Experts of a small language model.
Size: 20 layers, vocabulary 23445, 66.8M parameters.
Below are experts of layer 15 (counted from 0) of a mixture-of-experts language model. Rows are named router (the router's row for the expert), gate (a neuron's input weights, with its number), up (a neuron's input weights, with its number) and show model dimensions 0-255. Each number is 128 + 32 x the weight over its row's rms, rounded and kept within 0 to 255. Numbers have three digits each.
Before each expert's rows: "comes after" lists some tokens at least twice as common just before its tokens as in all text. This comes from a sample of Wikipedia text that the model never trained on. Tokens count by the router's weight.

# expert 20
comes after: "0", "3", "1", "4", "2", "6"
router:130155079104121101128094135154151143179156079149161107149125141100094053172166136169153163118108101096150144187167150128154096139120139174078168102159141100139100122135119151158145106139079118082136112140159138160180129108099142143101127152049134115174134110142115110095089112185125126142142090170083117129114136182219161107103135116157178131126140130065122207111133077150082162113106129122159087157131182149114164071115153113103161184140116151191079140155118124118176093141147142124093121203160088154100111117153125073120209115072082165094148082104129136068112180143123071092121147108125103164197122153171084127159171125090101104128105163139092108135057168136129068130164097137121127145049140123092146141194114101130142094104121181113143104093102107127191173140102069
gate2:122216140099105114098169063170160124145098136191123066123076139150163072125094093203108118079124111163153106104115152122125134131090056176121151124110123109119166167124096083064182087051140179060127131122156147110069085112145148144121174145121156104135099089152103100113079065169094070081082142175137099129130082166094082172147116091098138121084116126143153172116108096137087159127126156179130087174102133142084154118133192135147130172198101126092106168143141136082072155141107079152098153126166107138140135150181136114155132156095162116104116171168105145088085100176120128045137102105113136068151111141164158126108157128157132110117144152159082148092142122071157129078164088097100174136107152174091169132147108147141127155136131116057120114110161089089123141110130105
up2:117111097138110155137135095126081130142149126047118165096157160128120131108120154099113175168118113131151146154128120101098150185093119173129118044199082162167122098146144143119100140133138142124031120099105164138160182127131133101179085133109086074139107139112081114138170079129189170165166099093097140111107124148170151085148152079103090064196143155111143112106134128163157159143133120137177136043125106063149086077153070122076154108091128163146105154121074118102158078122140145161113147096100137108097164151099161155116151122077137176155153174125110074150120182100135088164148196130146120168155192173121117144126113156177137151153121090132131150082128138182124138135096112195176077152129117137109136148173079089154166086183091169145148172132098181174138128153067083
gate3:175094108105109137152117130158114104186152143132143121101049096115148156106118103117115137159114122095183154077131122147159129149103127138089143146131087127151140180163114104177133113129083131106161174163094131141033169090154148132135116134106152135144136194116133154100089188154042148097095121074168097122149095138118152146154115170166136189097140143205189198126118160132115116154120139197138102168200159101052102086147096080115146108062107100116093159163175103096148092176081147075096123106134128156120129178166163111168138118140133155135077095115162148113098136193090126143115085117157067128106101091145142149138083159133090138101105053085148139134124152100134126142162158053113141187114137095139133140122101151137078126076133162108068148066089134098130126155081195
up3:131066114155050165150103074157131157150133152123084134142132117104189130085114114196116138142145081125146178092091079091124131095158132189123128087126098126161178155134115134077136147130142096119083150181122102123145181125161142109095169118152160117138131174099064112112111161121132142098127110165101086158093108119131150133075133181165156149094113063120127169117175149149076080097148140189161139083136110092095182121101108118129133074127137142111182177115153158115101125087151152171080120144085132079093169113174150155166138130141132135122089151131105148106101189160078148134108160151174125099114121138139143160168144170108053115105176084088097201133162156180161124228127078089166130140110142116099158085134177189120145105133128142158054153110158135120103120199177209

# expert 21
comes after: " | ", ".", " ", ",", "; ", " ("
router:141128159116096103141113110132144139155132099111119087158150107147074103072162124113140166043143071124164112171132136103155120105107145130134132120122118108142069183122136194115172114118146138121216114098125122119098106152157104130171154118123102142171097108144084142079159114132129093141197176168114130077086102179071068123149145080110085099116150117130160145119073105088127094150174130159148073094092095150133158125108124144115079129138061116110148112132100163058115154167103160145108161134090141188186141105137149101122169080047127121139093117139106120104134165204115130136117116068095120171170144088094175123080138084140121143132141170138066103118131112082125195103209074066105085107165170142132135151171085093062110130099125084100054152135137110103068082177111124
gate1:143105104113092162123073130188160126167142115141115149134148161068145141075156158140134171117166158118073149162141121165138173140180120121090124126132152125109162122081094154156213129143159141105123101125119187085108159114164118152167082122155115138084156147190132142131159151129147150114090144149132059132184113060093139084146113188179061157127089116075101110193184104143152133145106121176140121146172153086147146111139109062152141164134154094109149169160106146092175068082089183134158125100078133175091117150130154097187169190099126066178201091103209106136095181152153108160140118138148118135084164118172150142117136087094136132164110163095104082108119138145131111084111235150143172133140084129123133182069141105159103138129094134144127119091120110149141105141089089
up1:118150119092145095142118154110088155098107152172148096143117071135136152174116083065100098128101143123185125110173140091137144126094098135095107149120114206134063112145152077109133095091087109121119181148142080146095120107032192098105138144084161093166137135132149113126127116121151116096169125099138135127164192137143129108133115078144142056160172190099077079104085136153118166105194194157174133142105119146067161109178147121155123071112117203186063093155141146179132146173112149089129114143140178094133087124165133106065041096166082161074140150137110145066119129101141138140076160109135115147088089157130101120050138119147133153142060101156146182125119046103165116116091138123118105096131149078106093121166135113134117132118170097135138123091151143107170127125180101
gate2:117161149130128136140093165128100103131137179160141118089095177112122155111122119107069136182185122181121159087128111181095107158125105091190077135136155126132134153086059145137111094143052133076117145070145176107115084166140114117164069146122098151131168182132193165142094070133111142156003096084149097117133112141143165115110112115101076120152132096120094093169159130147173158201192139180155128197072085121151105163096147088188155119104127144146108140151110139193141116132122126160204109141120166122115082147058147105132111132143095146140122176103118108157110097111131126182110082116136131076122109141110124094135143146099139164131154157098149089089114085135150141083098167127139150065150053140085131110090118125133101023160176146151116072115138123105157135103121136
up2:171154104130100131196156124102116111110154157017090096097158147111079116110060124175147159144125148140134098099097113153129135101097094118162106122166117146139159154093095118069171085146097088182154156089124159148092083152170093187162129184106085096122137151066142140109150096121123054118133137146117076132161121152136092109090116067108142182131110179185117114129111128110170162142156117147140153075104168167132127149098121135109159089139124124169060130123146109095105177122076096112174118131119166112130149099121162146142138064135097115115124142111099120159065126144102154106114150196065177160120153108075110057122134126109130060128153120128132117119121097128190124110138141131136222099213095138106077187199189172113106103094108085115074132102099108073168105130127106

# expert 14
comes after: " | ", "2", "–", "; ", "| ", " "
router:181093123143119144128172066165160156101127112173018153133185132061096085056141131174066171136115139114128150091132130090176150167107124172111197145102110128143133152098099139160141124124147119112136077069105179185116164134134107147165110123118097127173102148148184152143151152130093133112091182109108157126145115139114151161088142087104077150136102128163168113138156108131115161131131180152127083061206115122148130180152113179073125077185103137149093162147145112126107163137063167102113129137158097109146165117114110114192138077111165139160131168173106137116090079094184144094187189121126128102175107119151134145142169111092072186084073149098113146154119130160162112122165140177173159136143163095116187111068165166101137111149145164167119162157118155070113103154108091
gate1:136095139181097152120122168108037118136176120118140130057072152047140114132089128107113134163134152115126153061032158134127118139061104140107116070134090146125163077109127090144149151188050103158150132098107156088144153140168114112071184082153152115137157112116189179142138076109063108085092156158174125147098115116154116113166093141119137129168142103131180140087145107138116128105147115137106134118144155145122119161139080143141088105169068127118090108126162056112101144168129156135137140114120151151103149148124093153115136090126078100083080151171202139134184053138141162114097156116200134127140127123083125170190139157097136125123129175108128149178157143151196070143157084100134170155174161108073153157155071151121180163108151085090125117153164175137155148168145128
up1:102166193133159137114191170124162155126194137139126130140108137143157105160138142186153138149193187123157127142128126100153151106174101141066122131070110098095110098112182125104139141161066157104185172092157112134116131079069135128150169120150120116161149104092112139094145152129109190079123124140080150164100155132143120135127077128072037106192102134162151142136096166115104141125143145146153136073140145107096128093120133131141150117162113135125119078119192126089177160122123069134199114144166152164137148123128127065151119125047129125133147180162059097079141071093140181144159130052148150150102117137119084111101124121108105133151166124095137169080144116116146162069121095073143190142059156130031146150144134159161129129139137155102180090192090173204138166140133113
gate2:152122171142124136124053153181189139167146125142176109102113147106117198078116139141094128117154140117108132147137209129122116080112128114161098193113072162078116096131192135100126088112066137099153145174087113156173107113177141078171148144128147155145098113140149118121170169134107102121131163123130109122133084136109174138138076140145129116069108098154135120143102120168160184124093117106135127101112122162170075136132188094168124137107137085045091143103080121063123094089156075072093124145176080152146125151201097118191167167146126160145100108134084148115141153159171087172119137083142171140052117132112180098100164171135125120080127074050103124120081112063104122104101151126194097085101124095173097121137096139095107115101173098112116066141148185120123160139149191
up2:087124134184093098129160115119176158171168133074089112164146116178133117145165107157174078168059116136129144173143121179165097128168211169104187102141105105138168116130125140132137175137087104135128114133217067130160132141151122135093176138147073138171117147128123130145155035138164149151115108061154162169060117165159109150073102123137116076160128139127150142112110162130074147079167122143125078119132119141132117083114171176106160150175097112108109199168093177143169116167130175150128125122151121146164098149122074135131078053127108132147131132106136110116143150094145202152110151141123130119120149067195085183083118147154124106084098165146113096145145091138089162110190134076075145102137183125118135084115154170129163148099080152107115053060133102121154096107123164

# expert 0
comes after: "1", "2", ", ", " in ", "–", " ("
router:133139119129108207115138099113108105051152121120195126110142076082127156156112124095108087099072175087142132096085116099125117142127130093128095093106123124123170134161171084111143070107092133179118221157081134135137084124144167096138127110089155092119151055091126069169158118076095105125140190149127162114199170120094067122143148106145158201136158097172163131127112110196088203103121146135161196116187168143153154129144091079095035127154159113152174142125148138104143103122137089137113134134102074150098148043127143133147149125133135104144133141133115144097137101131101095142116117146077138139139144067151132141151147173148138134129125103128158102170150181073116073098196118099148131170180097097100141091146116148112080132146116109118092186092157145055091132159178163
gate1:176085103112094165140118117113150108112080159164176128087091153142130139135102091118101119104086163163154135083127102149166114129184104115167099144119078184101167130153128095084076110059163110140131181139087138116161104149171084093172092104120155113167171108132124119107087162217218166114088096149137107084191103127142171152141154123082116113108081160158118098107111162179167133119097162110115176173156123198073116137079142070143121101159176204127130139126122085059118103096091147156153144137162149063070153181151131102115174108131154151166104139110150136149119121186100123152085171147138144162096178151101121199150117113172188107155146127117167090090132124105144118146176106118123137081082103081191106133134115174126117112085148150102123165094116194078144109087117138
up1:116135073171170168130125160113048138162161135111073121120159125151129130084198156128135131158156064084138093089130162090069116169128164138049188097077161088159109133088123166152119143173091124123210129093167115086119136151132106133134127077194128164126119162095120162165144086142123080074060187105137114167117146159115139121141097164178165164088166111125182127105115110124114102110113107172075103150143097103165090099198161190145105141140122088124137143061130123150152181162091131099112085128056187193151107100127064161150133128142152126136130127138121152101159134103104137115153100114057085119189085173155101127083162171096136129152160117140122136142129161144099121136069096143094082161159166143112190173124115132111123146173101111164162110162074087143116118104126086
gate2:118114081139083119130141175098123147112164089118171162167152150136132145102125127140166170166094109121158152153129164146138136142171072132168114122149136109154154116124151061125109143168069116118136143109170138053109129069133155159144114135152151124150081081058100139091113179132138141041165114133129173135150139086171106153098149149150165120173101123125034165112077151120198138128071181121124140133118155174150149077120145149185122087106099114123135171108175110095120110191193138208135132082133131140165133172120141155104121075089094162089155080114171156105162071097084136123130155063120081156060114117090089145112189115120159148075183162094095138143127107171111133148153174160133106101135088111176100152151181094175130239152159096126114127101119174140120142110135132
up2:159115135113108085111149112155137208164108113143112142114114092122153062157136151132084105116115118133066147164108136116117110137062184149093151152124107117146083112106114140131131142150155091096117116117068109192131159144119048170078151126115048107092144146175125101158094123148114157148095134137119125106142110204114137127100103108152123135101147152086199132196100116155118161087095093125205110101147102170141102188141121193061107125187111171106137109113064102124112118082080077091105111131109121065144184069134088113119094155144160095143099151093110053125058162140155138192142147162163086117157062128210142108141117137128151146147166132105138178083096086118165132147153105140173128120160134146093164119122091207111117093108119122118155186115136102125138097138087042